config.toml
num_hidden_layers = 17
hidden_size = 256
n_experts = 16
experts_per_token = 1
d_expert = 160
d_shared_expert = 576
hidden_act = "tanh_gelu"
moe_layers = [1, 2, 3, 4, 5, 6, 7, 8, 9, 10, 11, 12, 13, 14, 15, 16]
router_score = "softmax"
normalize_top_k = false
routed_scale = 4.0
balance_loss = 0.0105
balance_bias = false
init_std_router = 0.0151
lr_router = 0.000545
num_attention_heads = 4
num_key_value_heads = 4
head_dim = 64
vocab_size = 16384
norm = "layernorm"
norm_place = "pre"
norm_eps = 1e-06
positions = "learned"
qk_norm = false
attn_scale = 0.125
tie_word_embeddings = true
parallel_block = false
init = "normal"
init_std_qkv = 0.0312
init_std_o = 0.00534
init_std_up = 0.0312
init_std_down = 0.00534
optimizer = "soap_variant"
learning_rate = 0.00382
beta1 = 0.95
beta2 = 0.99
weight_decay = 0.049
lr_head = 0.00486
max_grad_norm = 1.0
warmup_steps = 200
schedule = "wsd"
decay_fraction = 1.0
decay_shape = "linear"
final_lr_fraction = 0.0
batch_tokens = 32768
max_seq_len = 1024
doc_mask = true
train_tokens = 243200000
max_steps = 7422
dataset = "wikipedia_en"
Below are experts of layer 10 (counted from 0) of a mixture-of-experts language model. Rows are named router (the router's row for the expert), up (a neuron's input weights, with its number), down (a neuron's output weights, with its number) and show model dimensions 0-255. Each number is 500 + 25 x the weight over its row's rms, rounded and kept within 0 to 999. Numbers have three digits each.
After each expert's rows: "mostly gets" lists some tokens that are sent to it at least half of the time. This comes from a sample of Wikipedia text that the model never trained on.

# expert 11
router:498506486553505484490506481510524473530529491478485456512487521475481466496446516496538530490503538487525520520482474512488464440524532502474505501511553494504479504515505509529468471494506470487524494543463500495497468491464497496500510539538521502484495531501483483476486515486481484497510468481466487492476499526477466468525538527517506515491504486518487514507521495496481525459480476503526518559520501529545490491521538478534515497512503486528515510558489564480475526504498540561487502514471472456515543533457507492480514514532476494480496476473478484500480533453504455534478479498488471524484479484451499495456470464494479503542538488487461442503515506474502464476549533521546517475536508509518487490470513511537546516544500521496537480531496505474498531473528533
up0:448448529488493518530474521534543508470496505500475491513516473541529481540456503557480472436511490473489528526519440467520500549492466460536461534514488539512523494473518508458476484493477488543548552499482481502509520479470539506547484537483510482512535495466533532554494497516511506526470471497508479532482483483531486519515497465519490500496468524498508501535491521500477455492506529500500489513506540512473497493462539492481467513513471544482457516440502486479497534525495516509479483506474508469508521529465461503521511483531518542539498474502498520467512534506469469509500512514514478507512503468508486489537509439502454517527468523477523494504499517519512506535519526480496451523480505491490522482520482492502477485500504501541524502538490474500547507501521520
down0:520486536505476551527539541468531502470529473485506485480465482474480516514523494472532546501525516517507517486512502501515449496454526493575546497493484519502451502514518535467544509504540495484488499494486461525499500533507470469489506523516466524531549503532499506518472516507517475483499526534525527495474455507495468491499521489478492513483468516499511492521519519510470569524480504561491502508480528502490527480515505459492532507495507542522539505515487484511502534497546475499493459506507517521461505480481483483496480471487516471511437478475541507509484503500490473545512488497524484527514530518518489552486498500552455527489474484501501483479498481562499494530502518502555507507503521505495488478518494462463490481490492500538529509497513465605493471519500477
mostly gets: "\n ", " there", " located", " also==", " moved", "==See"

# expert 13
router:499501503494518519502490535506539541506549499503504459494500491449472481487468514564528502471488515469534521513466538480505481492473465543505544509524476469461475501532504525517499469475522511519509492517491538469468492496496489501489501521480510502477485501458468479487513530518491488510519527500494488475571536514497478481521508527532504527493507519499509520529539482497486504517498491455502517480535470519518507540486536478528496539504546466519483482480449532516474532486511516494507484516464519459465516508470495487493516525503517512544559462555474537518480475454520472467499494481515513463469480499559483486540453531499470488493493470459483452490540541485487468503461508528504516482532509470462473457512506474470497548492473499480504539496498498480453512481493512
up0:502485465515479502518498479505520513500529525517483480460518492508486508520538485533516530482470486513477521533483523496474490499495505475486475499545562505486498469518515524513483535495491473413431486493484481488509476507505546504478515540502508500470472478464508502495528553476499480498488533467495454508503549493511499513482477465444498525518511521521519488483501499476524480526511545547469474495481520536510500497470518502495474489424501505506499486509483555501501444532515529459479541487570515457484478513480447488515490486511497465488468473543533496494527478469514513498484515473532486510466476495507515535486493506507491484488509522478506463537504529531493497491520526563501486469472521534498480501505475516504505481546487478514527506493506556449551487495530493
down0:537492518481503476507517533512442491533499463489468496458443473556501467473507507479498503515507487495480511499512489504515503484476516469481546504534472492540486465528520494491500497451501500521480539500455478534510500539516527482514502467539492489528506473510505524523481513502535484477466512507514526458475519522485483488467462518509471515491536416551472481538479471496500495479514491501484489496495470497526512563497505499526514481446504521512555489489496474470444543508531480463537496483510453476530511494486545502465486501511474477525566555528519480497499502527475504508529532484494510451507538487514536505495486494547456528512506493516494476516465496486468504471500500531472445493472477529515469492470490497498506475503501532523483507511518502463535499505543506
mostly gets: " 2010", " 2012", " 2006", " 2008", " 2016", " season,"

# expert 10
router:527508514540483471482462475461548480490491492533502474515496556459493499522516525475535500461524551490475534530483525449493476485557506506508533482541477446521501530530486520491489465473496529467509526541470504501490473478481500524508524519477477476502477531478470499466474545503488476498540522479449509469531499472498518472524485552537524527509517491492479481525518464465485454447490521471519508478514467542548485477550515489510525497535516520529469487483522523516483498506460471540496466494541503475480499517499520472502509507504489544533531497473494510492476515496526504519510507486470525474479472506496467486539475463524527487518474523495471524507495523476534452490504472507518510466520475486499475466490530534464465513517485526527499497477468520508459530488494480
up0:478476454549485519478523490516471496480424447498487482461480525462476464570504457458462465550477497493545499466522492522520543466500490486499491513516475481516475483478506513493453516467547467485495517468475474526488512558483490436504492492486486508503531539524481537503507492514512534556504506551488514522482493539498514549536528470511495486496489497501492520498490480510520520505499529526529529522457506475516490485516522523483516504509517494530532507503473538542502511489520490508503486497471485500500482489530435483496489513504506494485469480509491493492517544555470461478526512486475513513554485485454489516495472483478498470519524493495499534498495495488547452487549545491527473462503514488468503478497504494521493506520449497509514495504500493515524467515500447
down0:515500502486529500514481507540550460496482508459462521473493561488496575497515554547514487468546516459530516483503515484516500473487483472480480497523454500505512558455531520477524491502480483440499518525483504491468523518539465493448498476454465484487476499521531482512500518515511529579440545503511524556538518485504469485530494506486505471519498520510441507463507551506515459506524477513522506491474487473539520504502517484461495517509499480496479478489498499511479510514532488504525514487465500507473498523505496539499469500491493458489499503523512544493531504531474493505520492485536508487473491525500513496508501469479483490549495506535524539505500544508472485488541522463491496496509505520529501498514502557504463515481525478484493499478469508563483501509540488
mostly gets: " 2", " 1", " 0", " 6", " 5", " 3"

# expert 7
router:531446527496528522481537481514530521490516517538486448523550475461517495491521476468539466505552532512518505537514485517499528484495517528495503473523471446513524479530466495513433486504489513456495513454475501457514532515508496543554516501530506467515493500479468533466464479492498465484511477479491491479497497470520472493540487481518512530541502483499462482510506485512467500511514474497446487503543535522540451497538502464457525488488487537530478512502547473506470516513464540484517450475499496495493469485535501522498525494525523508494481512482500509499537476498479485474533470513471509486534484513532532525500487520503508485510503493480473510513504511473501502505480504525471491478530542539522507469512536456521485500516524492514546469535477441534491454516483462
up0:458565432511499508538510543488483541517505486500472524504487482537503469497480520457523499523469542493494456473472512493523521506505481518518479531507531481484485498459481481519472500493527458523534546495472543480477520479456498478488505465516532493500506507521531537503493520497484503516501486519495474520477547490447461499482481475518490491529508511456532497471506530489548450488490465515484481496528515488523504490490495544463514451490468496517475501506487461531513481532467526547456497491491482475500492462504471525497536488528501516510492517502477483478493475504503441472512521475474532499564499499488529407490484548486477524525509533532500527514513489470519530511516540505515527508505506525539498502472506483521514452538515518542511499497504465508469488505474510
down0:532490505476465482519506452491519539529548498473519453493476442483517496501477473534457502502498500503485521534480504546474485482520487460510480490456503441489543525497516510508461521487525476492506474527492495505562523488472496536448490481498511477512448500530515501450508498529509521485544445454538523484503515460527523467487471545449430487472541511489489530489522528502480460512492508510512480551460486491502474458476509527532497487528480485499502458486523464522503511489536515490469527458459478473511510510498486504504509465465526523498472498474493514504530483523499470487508492531496514497512528461487464507549527513546498517495477514502471491515503514530487459483470501522544488533463488499471486522498489540484478514502519504511514507469480511458474514488481520
mostly gets: " a", " \"", " un", " b", " re", " A"

# expert 9
router:467489487485509531535473493474528508514478518490512483524520533498521491528491518480528463554485476499530515530537540485502476497473486478509527504515487491484501466528510516506548474491525526456526518452486494487483496496507488548481501520476526518494481466489463510478518507426455493496515463466478522526468463527514511474524444514540534526482489492557464473539516547485468467530483479469518489515467527493492478499542530473488508495550505471526479532498516472500487529507483494491518481535506489478508501466535503526531525536535540528505481542507514456519539506503483487460463475536489515495478465451521538520509455477531454508513512494504482502507494467476474469490492514507509523465504497539502453504490515465505530460511484461517517513538512539540477485495514516
up0:536474487493514495544481498486467500523496496496498498449492471515509501514521501511478518493442503532486508502525530523548443501510436526510465490458465484509462474489490476520517516512515484531500488528519498523490479514506504533514452468497518453519497516536509520492519529471484535507510513488529476484505477450506531494507507499493467481522494468479507500508487453506511508551501482467487522529495486500474445484528488492474456509525518529452514470534468507514472483540489468475524450477483476510461505499524457468480490516533536497522446473499493438454537528467480528492485504527542530487489490476510513493501488483507496534524532508465491471480494476530498475517528516490533504495546528502480533492496491532478479452520524552497524500499499544536469493466563536
down0:500462494517461509485508498478513496498568498506509498501506516545457526510488524496530527510508518484472486508473509511465488464470523505478511454504500471529516484527532545490513546485533537449520508466558484541496507465476455533485518511470533468515474490496514508471502542491505491521496475463505475495491485520497536515499486517508554505520486465480516539495439498499513523501490450469517517542504505460526450479497559490512487520495558505507492497460566478522545522509493487521490519501515499466489494551470516522485534513511507484457507441531518495463448501477482531501517515530548469512531496494523507535497492503529501494504523497497511505429477532533517514520475515453521489472478537477504503492504478483505498538497480468514488517509479535490521519532499485
mostly gets: " has", " also", " are", " been", " not", " had"

# expert 1
router:519512480464474500484505469489527500538518488477510480520487516468493469482491524486515511521464525483508519538471522510514470471486478523516525524538484515512449500523523531504453466491561516511531524516473542480526490507466476509464536539506532484493480516499473492472471537481473469516514508450472489459534464530488530477515482540512520516477537483463526544535493487482471516459474531486525534468504476532514526472518483476483535484542539507512502498503542524513469498508497528533536476493475542482469501478480512485526522526536478540486536498443452513527509487466500493514502510517496521527466485511504459536487498459471494470507518533512464473518517536487467470476527475504507504508530473486500516482455524474467515509510477529544515493492462478459473528532545496
up0:549504518503498479491535455527473483470504485502487456519482488529541475493472523535523544509517518511480503522475497527436488461504492477525483496465477527491497454478471483528496562479506498516471513533506522466511476517513490513497523492477484497501486460518553464511504492497523502528525510495472481456468499516479512473536456490525491496518460486509478441493499506523501516524522476439524469490477502511495520520508446532501463513518493486525537486464520520492541515496482475510493465468500471513486504516507531509494474488466506515473483518451514478501490470548507472516517504464509507543492519500467493554510473548477518507515542486533514512561516504527528530482489546480567477536460526504507501529492495479492467471540496520506518555540517511479518500489465466
down0:511498539501496512481503478487496497515505503512480520496465470483518500509505465500454471448510470483437486461540515484551462458497543465504490514494495484490478495508510475477531524490528504445472492546490485480528480530490513498462532550504472507529501536509480510514464444483500539505516510498491447459474501483468532525503442500512499475512562498514483503428523517484518491508514523470475465501507559542487489478501499484501523505508506473518492511466524531523466510480468534510505515476491495475506480507520491506472513456474550560504500510493506530525450494520509532527505499492470461509520503489510511507533499509519483450508481494440564488502553498496464490500511552493480502497503491488498457537492492511500494510507498534485539508540490480490502527489542549
mostly gets: "ensis", "idae", " Jones", "ida", "ti", "ova"

# expert 3
router:520505485491476491505493468492524510537531484495509484529503531465472471502478503500514519536466533476527523531472527502518476469520489528505525527535478509505458488528525517524454470498534505516530526502464540480516501504483501481499521542502537502473474530503476479461472534454471479512514507466483487466539479536484526467524480527517532521484531498462531535535513466468475542468483531487509514477522490532516522469524460468489527480553527490505503497518555517502472514502481526516523475497484529480464489478473519496537526534521478532481533492455439505536534477475511485506515501523495518516472493513514447517477491460488496494503518520531466456491525531491492464482534464509536467483524472521507499471467529477481512517505478503534513472489478475439476537532551497
up0:500491535478508507497512515472457516504549512487479498533501498482493530493473492525503494511495458482460454496490513476541471487472519450452515505533534459535531464504510521499471523534506467510540535497523519525488546467446454477495424501513454517529482525532500524508526503492501551496471460494475486498526501488485493543479497512503489490529450522480512503446496518514490511480489501479471521470529511526497506533467504501487526473514525493505512494484513512485485562490469494512511457511511474511450477531447471496527479487514487506522513497496512531504510539472461504478503504492570544500474472504530508542520541463502467499522545496517489511495471486458522507514472500501490514553493513480514470479536494547500521539519477507511503523518510445517533484460520519
down0:497446502493514498476529501509521512470468497467506485467474533492457476523498488455505497520543516491495516526518543514448510511519452505486507476476485559516506524480519509478551520484499505507506510461501545511471508510479483497502510456458500528509517512507473527481478523507528490527530529475523507520475493509527516490533465486492500517520536488426478443542485483459482494548474482483504495530455501483545512523520467529500528486504482483491483488514522467480507522474501521443499487473494520488514452486492510512494508553493494469510480542501516506479534463485548499481504470489457500509559497466498510515532467518508497538480552485457493513486449456491486499506478536491482485490530502477474529474445505455453515476497490461469484483484479527481499502536463481
mostly gets: " Website:", "^{[", " (195"

# expert 8
router:525499500461482486508530514450537476517455559489516482500514478490484487499506487541531505525489518474539487505500529486480487477522472544492518537519470516472497509513522511485484464511493471499530537505492490503499492458489463541483529526499536529489491531495474507445463533519484484512510527462559477492529461530518471477512517534519485538480531521477542527511530472465496532486503504468504508475537478547518489497527444482478476479487505529505459502520497533490459446491533515477558470469466510484478514537520544501491476515500482492510553488542503524497518499476522464541471501521491476473490441496485501524540493476506551488457469518468490506475533483477494468497509460510502547480524508480478507490488542462493486513521522495520499534502494494469509491529461494
up0:502501444530508507506537477512499511503494506483499466518488497466519514500526499501550478461500540525477517471484501556506545518518535468479456456506495518490535505520526512498518529528465521498490463531455493474516485502503526503501521479532519470496523505493537490499453437490484497513474481447489442499453524473511490519493501499481487499504516492503501456503530480480510518534485501500485512501476444549530441450516467507498500481546543503518535500546508517530480518497496516521478550510542498452484517464505460508450505504516468442531503473482506512508517500510498496509513501503498482551532508484440505515490551500501534514483543499503497488515441503462444499549538484472512502490454521501509531487492493505481460488509513512503533477506500522499506521491529464
down0:508490499517417484551524494562499494528490524472493477498458479451509543485510439499497507494520492504524510498504484485503485494483505488502538491524525529548491540527529483446533505496479505524488501485492480511492542483493540510473481543473494494490506492471494520513544501508478525524484511500521508532508502452539504480468494533503482491474492471530476508519507461512527525486506462519520446508497491528485524505509549497479554501485511472542482529537509527501453560503507489508476473524453535505481502505504485487463498501487487507495544496511440532505458488469520539528502512454491510476512505532514492454484520530443544505499497518473484492480489490530510498512502510488477457448533517529458480485493505497488510515502509466488566531521514522449479488490462516
mostly gets: " National", " World", " University", " Party", " General", " Republican"

# expert 12
router:515541491544487501523473486497499493525516460466539498459456476507492453478479530529531483509521512464509493489513516460536473471521484512485532540515502504507469492530509495499542524486510455531523495475494464495534465514512508439541530470527542472487489541477490503484460519533475469551522549497466486490497512478489509475515508541522477528488534526511492489530516504479480540485525526517520469504486501511480500491530458470559541464443497511534526522500484519502479525498444534466481493480478489472469485484515521520521541534516473523499488490473514503522493496505532472465472513502476528521446458479466492461485489491513530499463518489449481479495522519547512463502526469490507484526517500489545530489509525489532502473496468522524533464504479480498478503492466493
up0:496482496481495477543550469478508493469442496476516492511503481510487492533486516477488496507496506488491487482525475518475489478479490517493504472504555518463530484481466468482553504519469470514528501475469472459555483462554502486486529519488524486496517520488509485506530482456463491507500546508511517477461467529493518481566542468483502496495490488508531525496512538500475524525512515454459506548517524461527484514503522545505471457492498512494522522492516443481509490512463505491473471486522550574510527470481543510462501497528477508498500494527524507499507474506489504476464482532481470500470496483492480434514523517484492489467469486515484499505490503490510530466513477496527468549433522525507494533531473539525529534526505494549472475505533502490501477518516467
down0:489483537512502519487489506498486501487519514517526531451517521486505453553482502497514505495514516524539518518524533503483485491533518495480513572547525506522510507491460520541522492518487525513548535535503509520473485534534459495490515457504516500535519478454518480551490490517506505499476508453500428548502509490490488516526484526520539482452468566526521507453500561482492495522475504490516503546467445506462482538489518462527458538519543503494472517507526507474514526514479508518508491526474513525475522486552487517548464527457474530470526484477479516488464470473536485540494503503487490503463538467483521484482480505509554507491522506511524479470517455483509464486492542482510503516495471483500529503515478491516499528504490482488484485498504513481516512515537491
mostly gets: "ew", "aw", "itt", "ow", "amb", "uck"

# expert 0
router:495502449513474470536510459476519457549492488480485502467450506506465469519482485499494501495517488510498533526462518501506463493473531511487539494515450518523514522514481499497509459522521511498497508502459482538508511538497460493457518511504529531452467506504483475506471536462455477486503456523476527493511477494509536489526527536520478521458540504483505531536517487514473485496519505529474533471504489473513472452520482470492532477491525500516555483534482517490503531465533512482484529492455489472477518533531496487511527503530541537511541491459478529554547507490518484513478493458516521510497499513475471504466482519522509469484500467488486500472531521466516493522547450491510495456528524514500550478509537481542475504513459471460492548519460486497495535510506513
up0:510550492561490491482512505495490529468496475489493520491491477516475525478509504515536491474519514521518497460534515404472458502499518531504528483450459567501507509488501469554529483507523542502494506526506490476489502491508482496461518476505515489463502512495482524513455501450481554535475500514511501507496472523458494522473533509495536494468544541521496488454497471451498504452501472516503508458470504455507498495508526491535552498530480482509472486494468503492504506475527479482453506534472465544502517499543481509482485499531494493489470475501507498502479496512475514505530484495516517505550466484450494470476516493530469427488474532479510528517511552455551510502544513483485504493465516447510485499496484485509500485486487504483518510496513524504510449516499508
down0:450503517436482494513533509497503484498496531474483543518488517496523459485507495503528534505493512506508488457501442451524504509540496447508468527496506484508503519484499541463464543470533559489530448470534524476503497506517563532497516530489500518536537482561494525478492458500510460525530489506488525463483485505458503486489503501522535525483488506514511500494474510467491548516486505458488511552475495496522517503526501493460490508507517505522527523494504487499502511468508542503517489500521486517504534499524499500502492518453490550529530526479508531511505493519515516513508464487524473529494516484482514410512476458474489489471521521496515485420503534519472500487491510486495509552481501492483500476480527505469512524519542507551501512539493547523492546491492537
mostly gets: "cl", "pl", "c", "com", "pr", "pt"

# expert 15
router:513523473488465530535481562495521531514485478529496488442438470476540474500488515545536501479489516472510488542464486469463482521502475486517533504504477531481525514530481545528465461488536490460534507493479552463502510498482526488518536525495531516483479526492480451496480534449498486500521504498503467490495559451516472482496538500508507508511502478512473476519563457514475509481532492467488461498525504483528458488523469502519526465478518494527486502521530490511485505458454490477511477470484496500465481461474533486499507521485480534483523492472522477466523527491533493508494532544511478503482493443507501505491535536485464497478488519537493523451510503491498492485539480494526505532505479535494499476514522449480516493523493521495535467477482552504488530507507487
up0:458524488535492499491471547503486502536512481495504526485500492498487453505509485493487535515479516454477476491518515504505521499520537465473522477461462496450482505503487432514502481495510480533492508499449575502494449495498501471537472469491497522518508524543492477515512496548524470533527518514469508514541502528506477516422514510507475493564508480466490567544512487492456504530468506473520493456501531492481444493500526518493501514543500482502522480483492505534516525484495499521531484491509527535460526486508489507509544478501538495495483471544503479477504457479489495511468504508506523518472487499507508522523515508513491512518484495522511532520508513516519582542487477530507510515464534472500479476535500462543466482505524545504475521495452487521479519528471507
down0:490466509521576520478485483539490511508483567466464454510515531492515528506491572478506482458540554488495492490496512532551479519507475532474507546455517459498478534508495503494497490522519443533451472480458486537480531514539470482513475465491496477513504528509470493523494495513518536528515473566525522479498515546490519504495501509522523528498505527489485459537466489534499507513470504482503518494502466515492538519516468479485527536500481529523475487487481492511489539506489453533475462515514504504517439519496466514520461522534534477522498486518478466501499478511528482486507455464476462526474485484496465511523465543507492513520483496517489504486501486475506501522496497499516479518501487533491464510499501543502530453514493528490510514501537530475473554493495515
mostly gets: " by", " over", " into", " after", " up", " under"

# expert 5
router:528534474514491512521464467469542492536480505484500488529466497467450479527493497481495480486486535474534530509468523506522498524503469548490483499511490510548483466531531515463490481487512501533485506487478549536531534490502520476509537507467519457487470524480483492471475528511454460460527526500470485466472475527521492457490515517530472524511530479448497506530513524461471522495478482443456508488462477526545528484492510467491510544503542525520499528550510501481468515483495541506558475521503515479486484484496482532489513526543527524522495486487503534520497497442532497533488526504458475508482527560469523526474488476524527536527510506500471495452520513463492475480514491499522494483513476453489499487474506530497477506511460487506526478505468463502480508515481492
up0:524501478526543557530506505499489501530532492501444514499473548500499469533478523506483482481503548502515503485480528513522525529479485438504471451477503498488491518479484488528453447489480459500521430506515506502491521496493513498541507506509453440491500494505534508533505502512487540443525540521513496485506521512545524506538503498507479468461506492494496474498491498468504532541495482538505494498507498486518556429473536539490480533459497490507569548475521468480511494528521513522497515540485525499493512532509485478536520468499508511477504518533483476530481525514514499454483481468452476501490533483453489517496442523487489489511460506503497502511496500473488485516500490504480502501515484518558466496487492510527532483485485562478500549494484479516501506527467505
down0:504559504536498502534421487463490491538521487460495476503506493485499475460498513491499500513483555470518494491507499473503462508474473529494477496514534537476457501548536510470497528515501503475540489481521490530481512505472491463487555462489496484494533458502445493516496508484542546509477466496505511530491491488503507481514536533489517458539492485522520510504526496503477529510538479517477499527500515462481460512510492491513484480514499504506522454493492500462461466504544491498512506510487516461432513524533490485455485515506539493492499484527523461479526493500498450544465523546449498514506507522491522463531526466466523492529505526517460516512478551482514509529506540504506507520476479492517516507496552526488555458470506502459499477488500476521482498445478470
mostly gets: "′", " Born:", " J.", " (born", "°", " R."

# expert 14
router:514487457510529467524487475546506479513533509459538488492523471474524497485472560481505515524516525467534503518504504519482497471477545518501505537528494529524534547528480529499503508463487477497499542486496440474494530501463504539498528505478517508514478514514488483493493523526477468523531508489503463467508512476528511473538523509479462512470497519531536527506492499523484468531519488539491504490465492485482485525521497493466495482479480477467479506496547493463481485499484440523518461456466563491481545473535509510506531496523521520542499518461510526507553475510532468445481493499553530484473493508536534498510480488514478449506473498490475510527537533488522478507523470491441495519531479491506499476483534507460512508519452447505486484514484471509477472530515482
up0:494467486486466532496470480493491491519513477511497512503489498513499499480513539467536536479510518463469457518487479555498548467464537492511479543528540574524493540507499531491489541527458494527460507524510480492513515512433509491504483480489482480510521479491451542515498511515483509508509500506478476524500497499497477494528500431545472496455464489528507499457517469481486527454511493538496509525474478490500497500533501499467486524509505441469485484488545499471424466493516479488475517529551528495485477474550499530515495496484493530523496534531543502508483514474512504506476503482498493526484486525565496496527489511460499465478467484465498508513488528537467488525454509473457521483475508509513469514547493491486509507509493487439499503493474522522522527503517471
down0:533516490502501462509479488500507477540489472478511510528495487484424500520500514495495541486484515459448539489478481541561504513530497502495496521500502486463502514481506505508497452543498497499514455523497541478525476491536496493518497519465505496480496508528499527499481529489442488485494477494457441540495450471529506490545471550543474502497562505540486519464509476512517474505494497516457495490478478465501501507501518519479539512537509502536522505534492522512513519522509455519452516458484508478513455511496536517506444419490515527498536484511493498517526510515452464542518457507519500495491466509503497512491523511521533456463533511505501540497540469495481533506512467506502500487505513461466540526480522481473468521463475512527534499475489497508514503500462508
mostly gets: "able", "atic", "ious", "ic", "ative", "ful"

# expert 6
router:517512497460517534512481506472511478505462486491459491527486555495468481481524547503495536476488522493482506520513465492511478484452470497499519495516516496467512489512546527519475484477481479495536488477490503487549546470513520513534526513492524550466481531497472511480478503488488496533487448496480517494506496491525478484536505504517530519532546514485494452527455445489467533479471483474537492457477452515474520491477463562472517456478529521524519499465525528503510537458467462519515488503457520525481496479471510504506518495528495492527521513511507518495509482472494499528533490512455532495472473535483486531496480476476522518452490519492474515507539501502547468465537532532490476477522464506462510477507536536461463543519462530529515492487467496487502531540496508
up0:463488504518516521526490521443516469466502535506513499516520495558478494510482487511435553508504503500494481462484534471506511529488479493440477527485477516449490495493490521480518467478493489462535524479524454519536529534496536452499507489549481508540543514529559491501483482522521497512463486479463525501515496526516491456448487493486510515486484515492491497509502513510468494543499438519503477540477509455514508490471531511479517552509476478466506540518512466500539532457445494505501481527474505548497542517527506507489467553491544486518526479493498514504490499480488522479514529484506556464506504490466489495520510534524481527509471503502477509501511521501513486465537488518518481514502498543502505467508458524510474474474496458528469493492443476494482483477473513
down0:470443469506505518504489476532519511511518544556497533485486491489508491486558498530484517463495472544506510555538517474569486512522538481527504469561522468508529482481490498530487485483473493508513454496459466468496533478532479469528511463524497506507469485516444496550467516520513462484470474516507471494496510494491493496509475493528498521559488505469473500461523537501486463513507513556528502514495476527513493518484486532494463507492475540480505506544520471479489478505458538505542521479536555529531467534489466532515503520477513489467483473473514510519497532514470480495547486486521506491512527511500519493491501486545509501511477478528450519495474463547531510505507490491490508429508500492522473507502510489474522495522496482534495488505464520492453489507520488
mostly gets: " Albums", " Phylum:", " Released:", " vocals", " album", " Label:"

# expert 4
router:504486475478533469516470515511534465473508488480526469538504465442465502528502507499524502515491479493540531494495520526468487473530477539503518503503495484478455477507505493537547473495498515511546451528534531476493478539472477483500506517522531534481465524453477476480471514550483490514490486503538508469535507502520524500502519541534487505476481540469502531485487527538484509455520470517474556518509461534520517528499546473503518487493543489514459525527452476536474530483510536502502454508534467471511528476520505465508531537506496470510505531514504487461509486492502484547472501455465531487476492523500478515527464459479479529479535457448472464495537531469502507501513467522472494491515480485491465506544499484526486488521490490519508504469515509490478501505535532
up0:475522499475477512509525485462496545495495526483508474487516454509499526477521466475475514476472506495503470453474436494484475535532529490479490485514490514498497515488481515484529510440509513516449473464516493519503518469532505478470530451514529464497492471486468504476505576493482498462540514515514542503465532520493528471509500474525500491492530527545502475470513504483533514502514506486478510519460511489484510519507497464482453524517487503495471512480498489484493524517507493510541518519518521545532527518480500437534531498496513485499460466511493504489488504550539516504542472495489503512533482517495547478456495498512485575478480472478477499498489468451542528491525469539510452453501462494485448485517519517549501517500513513482529503507493487474543480475512554
down0:496492537501455487496506524476506496517493521521550488540525541501502523484532507496481484443487476490517509504478535509491470506450446498478477497542502529527472518464499526485519520505536511454523465522488491494568487512507440443447508496459474541485477501506494513499532566482517521513556528487472487507508479519506462511458516498493480506520486496510519478463468533526490511484486518509476524475512520470517477500500506484511506503462507503494478502496507486506475501554441524479521476507522543514540510487493551488516541532479481500472488501482465482490503468456481461487549498525498527494519508524507513486483471479525488544487473475525452531520457478519520502502453498545509470478481482526522507514513490471461509502512480519475535534502499514466549535516460506
mostly gets: "es.", "s.", "ing.", "er.", "y.", " ==="

# expert 2
router:528489480491462501501471472481520504548508470524522492523518511480504477483505526504533505531504530472504525526472527527492462468516509529515532511538483487509480504518507511504445467485540513489524513521465560491543512490466511506470524545501534514483483520494475462461469533474478466525510537455480475468542487544496519469519484522517533524461537515479554504543500500485493540458463516498506490475534484529519519475519478472470531474529530500506507504511545531473483505481484541516513481513487526482467489513475518477523518522523511524469539496462454482528526481466510485512517506511490507508468473495490464512510494449474497499491531526512468466496528538490497460475522476510528470487530489540460508477468522481514497528508488515526513494471468482442477534541556477
up0:495504482517495457508501491430506476497469509544492497443499494517536525450493556472490523514500513483478452461459500533475502498487509470567509460508519526491490508467506501495478507495487524487506475497503529519495532460509452473516528491437503486521518443441536479511508498489505531524475470507509519477488543516498474506495505487496500500504512533496508459543503512518552501500560516502498522498504517523509506543530449507498517498535483509529479503506488506497505494459456463489490484522513473484495505508552483497527506495512496460462517489524493513468477523514487531501501460524485534506527486504513481495493493504533469499462538512486542459454532469520469465500505493512471523493497516490514512524464505541489523519523483540453440514460489460500522450541461482
down0:513554486529485503493471575483507496520482494520531489504523488518528510514515462516485526460539478479497504496473543556483490545437478492536495438492498510520491457468486472487497468483493520478471512484506472514471484470525512534493482509488531418542539486479489519486498493539481498515476505447511503506502515523480502524489438451467495494506496470476513513516554463506537494502499487507508530521508516499525465486485458502492523527467499496485483526495476467504518500500493508465511514487450487518486517528523497480515483543519533488493505510480477483500500496532538525455472528532538495539476522523472509502493487473523524538478484483471539490512504489531531472552475474483499517521534489490509485445478504496499504449497512491549490464473521551481510524540494481
mostly gets: " km", " food", " kg", " mm", "-yard", " metres"